Weights of a small mixture-of-experts language model, trained from scratch on English Wikipedia: width 256.
Below are experts of layer 5 (counted from 0) of a mixture-of-experts language model. Rows are named router (the router's row for the expert), gate (a neuron's input weights, with its number), up (a neuron's input weights, with its number) and show model dimensions 0-255. Each number is 500 + 40 x the weight over its row's rms, rounded and kept within 0 to 999. Numbers have three digits each.
After each expert's rows: a language model's description of what the expert responds to; "comes after" lists some tokens at least twice as common just before its tokens as in all text. This comes from a sample of Wikipedia text that the model never trained on. Tokens count by the router's weight.

# expert 13
router:542498478519478518527529538548444503463480458506462532550518502491504491509540453482526453460553496469463486532465513506534607510425514532545526514488498525523525518490522516449546547523486539537470461529529460471512530536474494474543495417446534492469482418482532602453506451521488475457532572461470444469529524447444545486423471482503524497526420519467477465545481527463374534551561479522467474487488475446528503515505506496501437467487532516508513503499496471471501516551517533523538504532481458457577516550595437543556532452436451549489482445489510482486477511527543462484548582440505472484464471429525417523614529553500530559500574522592556525511522535480446538588452481429474463504480488471436493524525486512461521520519485531570481506550470374468463497416531564
gate1:454458451416486557483544527574535515496468451545486525495503462525544518570587457480503498434514510482502507542469498490397541482478507469515421506572466429469450554553520525439484464496503440583481510503496468526448524518516539584529491556455490537476511542525414525480471435500481531480480520462458478503530483519502501388491502526514529540523491464545476503434472458486453469452432493564520488508508518463519560514589526469502489536464529498537473418529501457535496490547512481533457464465531509459513461529520432570495465500490496582462461472474538528574532520518501588413514470519465544514500425490493518471494460446506412507434502598483498484487504539539444480446462545541547523538541516523531455569546563521492439468498500475465529605419507585547501509481475519
up1:530521515562447504535506464459438502454515464484400512507453462475511418476506466455505518479529496481496457531585433483521401490419514537442574445531538474553466503489492544488457544607492482487555490492543438479551493525453492453502538414454522511455478566487474512468432497470498540564469461516509467505484526563511409511460583488457494559472521569485457439514500495516526556484491520584491572504611537508386482450506476532495449450522505501506493500554479493538515518489524456500560509482486538487501582537540509511584528507465545465503507526521531524465404506517464472519483499525488615472540512592523535501505499482602426512475523478472507523498526534500548521498532498531587468477512525567485526499435488498504539551460512484510463450480511504490444427483457528
Verbs after subject or auxiliary. Past participles and verbs right after was, he, to, or a plural subject, such as found, played, held, located, died.
comes after: " was", " to", " he", " and", " were", " He"

# expert 26
router:568538569446485436445523535480567476444556556450484544492537472526497495435471483471562505473500539465567466494520513497526553461560463524379505494533453528470525472499422464524512473517560534471489527464497511463534448521496511470429524494486507400487518458496465525520426517537468538497491508589523547478463525541535513447528503522530532488515469572487458510487509537521413543437546526507549505535475528519529509510522518604579473452485542543421511533505505486441507462507457474456547509563413441494477464485518514499469479425515553461502422485455474516493482550469493586508480529535540437508516476526507466459571500506460508469464448477471592488551535505525585396441548506502471444477503512535466489476487551504517599540505512462533569434510508428474460552519511451
gate0:546496511474465501469473507493476427469475493480406528467511528483449498442497510551539510456419480465481514518527473523466502463541563513514484513453587526571472532522509531500517379487474572455501428493537471519532524498436459465408534477562517525492516454536434501514501537433461492450562406479542491488482545465543557427614501491454527499487524556534459492516540477485472559436437542510529411522533533515484422518477504522551429576475480491527516518503468501501491486536543514396489535506458497539497424514531480515514517462467523510455541503480503485460511513466551497477511562497487491501506499443495561368472488526439469496504479462525584536508480463502485485475620599576530515467456518534476509481527501545489553482591491509547485447516488533527476444512458542
up0:556504534449480471485538569489515512481487435403518482489535517503452482523443475441463548529517491502492527490518465560509494449583518528504528455537532468518523467450546445578408496463514495489500503459526475555521419514430497520492547549472530430461470484474476513580527542483443536515483426495475534549482551584555595554470500475457561587565526549501452449500513540503510544538525482512488505533428478544498485556415487523538447529527461525477537475509509479551499448482584470459518463495393409524462535574461497415456549473474545466463528528534460549534485578458499511538564513488506419496550501493529560454538529515477501488539470464557531536477518509405491485498532522431463483494504493476488531540530495455484477494501501423461523546459502431438541500509561475
Table pipe separators. Pipe characters and markdown table dividers separating cells in sports results, election and census tables, plus semicolons in chart lists.
comes after: "\n", ")", " ", " —", "\"", " Win"

# expert 17
router:556469510500521507495522546412490478476440491534514530435442436508517550579520491512428556539505450518515442545475519564505420519503511479495456473496539578475513556476519541481488525478523483505454497515539498501443481517515454495561466509503512569430490566531500504477478500517531535452519463492470404494547479502446503525542509516479550486427451467506510484546421524545514505493525455468536528499516457485485562479425433469524496485533494585518483519471465562430475489563534469453499489522437495521497471572507390388498589492483514520491518428494529476461462482426602474560435591496496460448422468564494513469515480456573479541517525499517500436512496437464524458484573525446434545501482473482451459491456459520472489443522491485543483502455502583464576527507436454
gate0:454493571436473545465450479507523523419515503459499491492499529529573480522410534439550442547461467538546500528448479523421545438485498484485482468478530490478424397437472463483514508487519429546477497453467504500435486515452410454555507526444453551530433475493520544547514461510466516462408464550487612494497486440551491480476491493461561514525516520433505477451516535513472526443469465497418453549465482496477537461525486488553503479520532508464570565481515505531493480484486494553484456525498593506546494512481449477566554512483551469598441481578517482495519466560514544514485579494452484570457546507458511431534525506503551528549513484520508485473519543484454553541564500578506523477493513433500516440512585504444540471519479533429504490558504512462510538463464424
up0:485539490578554509525493547527449458488449510556518486471510419461471484508501504524517524420503493431401544529472512491577470529541447501477514516522485574504507605454553511523461495502512516496540475535512476487542529429535542551437507420581592447494552554534470505495506622533497476545540505456494400533509525534540506495525560556498454536490524483531533520559526470545510478517491530495571481497463553521524500492464544518432443495504513483489488466478536503511517478498563547419501501477548472498488528437508523545420419491542472514413438545478512472496516464490478457543524471545486496477568524500527514461499484493532442447506458520422534502525510516498537525409440495412495487536547540594495441535594511489537501586475539433524451493446521506490448434536482500
Abstract head nouns. Nouns naming roles, work or activities after a determiner, usually followed by of, e.g. career, roles, list, history, out.
comes after: " the", " a", " his", "'s", " The", " and"

# expert 14
router:467475501480464478487397492466624470480464548521477525478504515506506434589561456443541434434545514469466508522606492547466451547573446528555534542519485492481472549543502509506480479460481471556465505531509525519544466482570524507497518398491550439520512536493463455483485540510464498558492574486550554531452516515509501411471462532470533515534506525540534558473437470508538509508522498483522503496553501557436564512481493511445454522474486497522471438433496625476469525491531521490490490467569520549444511490508496510522416524447508498500476452471539437549534397548484496493448534502542511474496538562472474497522535486523461476487444439418529530489466463402449601529533523483417456537535491515527502499482528511518469521509496556517557524468462519387505511507469482
gate0:469542531470465579574522470445500504485474499552507545501459546478462465452513509486520558482556504521497510603557491521514454525513498485455526491523554493451412553561533483545437504498504516466498471516520520504492466464463532540442496509470520553479427502529451604426491452461516402552512495510510550544525511493502577504511499391480504487543522452541438492493595454519554495521449445533498460597574582591498597541515530546476416497504492536490499505473522495504531469545444452479553524512588497502448458504472455476521501458481499546520453522463432453519466435495466542407449485512514455452518500570513514482486470525454550535492429465446510480575516509551485500503473538481454496514518496554572567553533480491515494477486476518591560474531439504513517487518507467
up0:550457551517442530429520473521461465429491547489489484436573453502535473498473460444615455461454466467536464443488451508466529469525516502557512459449497431507529484498546469510503538502602512546469513548458411540539501585536518499536441514570489514467495560536501517533444494529439525475508475538406424484433519534503498482515509536475493538523509515516553461550453530433434488458529492474496502479431436472536495442485508505518523479491555521500474559482458490556469495462503546513530434495525458457532519460507499521561463524572487402487457480515502495454481577525505538503516483561502508557505491457499486462441508462465456478537593512471584447404456541503552503464585404519539474511518552490516460465487567528433564521453513472525527462529568501450533465499475484
Pronouns and clause starters. Subject pronouns and clause-opening words in narrative or quoted prose, e.g. he, it, I, which, when, that, because.
comes after: ",", ".", " \"", " where", " that", " when"

# expert 22
router:504471478449483385435524526422539531454460393589492496523554454490484523458412594485476462493535448418499504509506526470495511427536486555453530439505518485500489509479568485524547443490523529471529495455472497453541512495434456580520482484528546549481447484469542464541495488471444451444525518492421495531442440486537485468535503502492588450502547621485461515559560546516546472469461534476469506518482484498571547454518557525596539503488484502508541491548538434541501525494562424524503500501437429520530539417519494504499503498442480499480519545478455466506444482445471539511505523485507464525523419492476464469492510537535536436487481512537473488526454552526568487468553482498546523476567510455540513464583501539526555516453496598495501519486510511550573490474485494
gate1:475507523400427537473503559453495477542482550550455506467460541489462480500560492553540552534463509502426514576509520487441511549518451491508408500503505473468517516551480453472450466519443511521425497430512542516480487510469544498543469454499446543490589487448500529510501473453522431426540521486538483511520515460573447522560481508503484491450445510501548463428512545500504490478517491500523509521457445474495556559574485455526595506532500472430441523429449453450475500475472579452507472562418473500500530483469475592471481465466506523398486409537545511561549602532588484512478504464562476507522498490451466498501576460511434514459470535520484533456557439537523513577486479493574526553500486453477524498511449478488490451463468446542462491549528473503491528461450535
up1:540537526488550475520507450466505445476571469390464524509467490485519495506472562449487513436489508465518464473481428494624521475504469462517566494523421499544576480491496506564571527475537509502516511497459460456519502532566464508478485508496457449588547544498528523469459580525567539533547523482534461489585527513433483496450487447505417508492552465416468502558519490540542490532508569593492465428501533496485464467474448542475433485516554550511478475603491547518517462453500501471480505450575515529484512541481530472473499474452553472507442526517461537520481515491439488441547448495480507547503522500496499513497461493576604497412468461464557473553513549531484458519472490486459483493515565600565480474472539535521570557546485502526453508551472578495516541533498449
Statistics connectors and separators. "of", "|", ";" and similar links between figures in census statistics and score tables, such as 4.0% of families, "| 0 |".
comes after: " 0", " 1", " 2", "%", " one", " 3"

# expert 19
router:547458493555456499577516460561562493498578563494534525513530430503485512527522505567462518430553545510504510471503429505433530442525459526494475439590463524491455512522486491563527449513512503519535557536488456570483526436411440464438492510535507503543486521440411466447550544489506518515487516408448496485458493452516424473460526505533516521486553467553487402491539475469553556458521499569537476479519414523532432512461541515497451491491498539445460444514500448471515424510504484480487510520505514511504470468473470508576536450517525491573512482528534569483525536557494457504506488557529456542508458509518527477554435572449429522410509511534540477542510543610522488443504474493527525471488545575475583522488444490537513479477485505485449486463519552489476448579574495
gate0:488403522515506508544554484495486492522555527539486481561532441497473470505556425513482463512425481508478528507518472496517429560497497497427556474541496535500493584565518468499497510535507536480487498536505532535487560500494600407496485454508547476530485460560527544534554557466553429481484548500509516571482499494504489503478460474557515515512441489518465508442538506465505455549489532490451383540498512390491560418450525515458499549493449458543493480466497444497564482496512511518444490489474414478487550425525584472544557442547514454474522439513411513493486497474470466480529501532455471528531522405524597525460517510524443472452534445522571472444452443448584482509504472548518517514464514551479437444487509460496503416491497498547436509497558468498588487480543518
up0:502499524497483542517480495485490470540512515507425570594492509508540544502515461514467461529547520485518493520517488509568471492464448453440594479570465545491519551539550517527490563527561553495519544530545499529579573545486529415493479536482551486579546469515539555501522544475517445505493514458451439583444551512467482517457459505563553561458528457530492478447576473478534414550523537492439477535488492449492551475511553472486474496463528477538438453509491470535572457508497512469449443484516487531426571507518499532510546434571478535472496479518473542446460500491496479476503502560497426542509537461507595518530496447481463504460536487455556466488456462529547431538492406536454554450456547500462463471494491481497535515411457499541454561534509522484577469429551590
Phrase-initial function words. Articles and list hyphens opening a phrase or list item, such as the, a, "-", plus first letters of species names, like m-.
comes after: "\n", " of", " by", " with", " at", " on"

# expert 5
router:509542512476505516527414496456536536501600526529492493464435451552438494469463468460598522438445532522506471520502519506487534474441481516442480509478501493484593464504505519533533495496618498433504524482481489455492578517503516514501463473482538474539532573473582596485540555560542521562401491493587490572562482556535495489476464506535536523412480483458494481428481478595487537568467469463541565413492483487549465495500491488483474484491503499540447472513508496500562526492411491529484467460519545486521505516547500528549509507521520485433479469495515494552552471533430498460464456514522552476486527462547533514450455505534495489530528519432468519530547571509565479457580476472488426570476434487552470477568544536503452494561465569506522447519483455433475536547480520
gate0:489463476412449496541552514471500548489466472451495513574528483454477489515495485483555464567500429525486529543532493586451484458460492482487484519507503474447495466513486489538444458580590458510498521484518544573456461574496526522492444507530516536505499438536497515452445450546533521507506555455448504520454597483516506488561470473523442494468510495520562459485426457517507462540490475422433591472550516423558559499409536468584495567505454548504437491509545509583509519485529575562460483505481534438466567426435594466513440567427477525395514516499565496426529495465446483509467478509480503556459544478480519519510525554478447521471541454515485515487485435513495469426448469498546517521514503468516474512452468440464516547493483546524514522488529467477438474491493507
up0:511430491466547509453501532519546521480449509517568549516544426527442569453469543646485477520556506563543497497492493531497484591497481534481512463421511525431525476498466487477487499544477478509534492506447464438597466444500479545464526552456484555499551514551512438526563543454467519528511530532429620523491476520536510419445523537512486513529576471521544536451559447522467487483474435522492469530535420459530475547470457519558480523497442496472451534482457520439523517448498494505537541515502490533446520522506516467500445506538463529489494438543437492563543501459488481441515492540535500562495464533514533451490548568500547498446513556444462532506499479452464489503392473454587495523469509552445453448483488568572497547512555484498495578508473471472476487492577495
Given names. Common English first names starting a full person name in cast lists, rosters and bylines, e.g. John, David, Alan; also Binomial.
comes after: "-", ",", " by", ":", " and", " John"

# expert 11
router:540551517510466515551552426544506464555550543487553525546531502487552529518433466454466537441536466475506473564468548481411471491478513534521473528511543493432512526450457506485595488493542500518486521530472465495504442525507515514531455463505497549425494535491550459439520471543481507499453474477470484524536507458547559519450497511558516543480529448449522454453508581527517561488430525527528501448555511524542516570536530504559484501480525524492414423482455564434545486460488583410501537556568508586509476501467395510486414508482499572505440491477523568502480550490457608504510519485545572538475507529441538509507467450507487487417483463468530463472471457573549520440550538492517454474508511468551570480544471527458520498496573516498467492451439540513472493579532476
gate0:482468454460499508492510472528503510550437425506492496450427439535472514545504507579495540540498484441571518533482537470526557605401575464490454489417567502510471437483446503494534386503501476449487518540440496517479493485512506505434502593465518626470521499555506464471553481519463470437611466515495455462495500443454438501537536478580430469579517559452487498495452473412479512499474490593545510461503569493493455475601498548487519523479515485487542490553478481456509489487512463455459528548435499563494498443419499583456513509558525480508480528457461557485548503562483562460465499476488491518512463501466471502525479505491534503502507485469589463492454474504487497468502497475515494495542529553593512514496453546524519483513530479503504525490426543530511515470520437
up0:490481473489546454529544520462495547574510544506563519505527481507576576540551470518497458558481504424508537533491428542559520477464528478504480493466505493411411452481424482558463495411473475488455496484505475459487490495482475589486557532519517521473562478511501486489520458439496528410514529513460490433533479496514474498528496495503441496554454563547495547478465487492534474501486545525552493410477487502446473436507539572468467531390500522430497533489483446497458451519541463522436431535485536527528492530441491582495544502534562586501515592493509499543533451506550529469497537456520490477505453471442483484525485574479587426462401512547502521559437561550483527522533544443469573496505525533475536500504497513518518507490444569551516514458483584504515425467438515
Article before noun phrase. Mostly "the" and words right before the main noun, such as latter, even, red, Wild, often after of or in, e.g. of the dome.
comes after: " of", " in", " the", " to", " on", " from"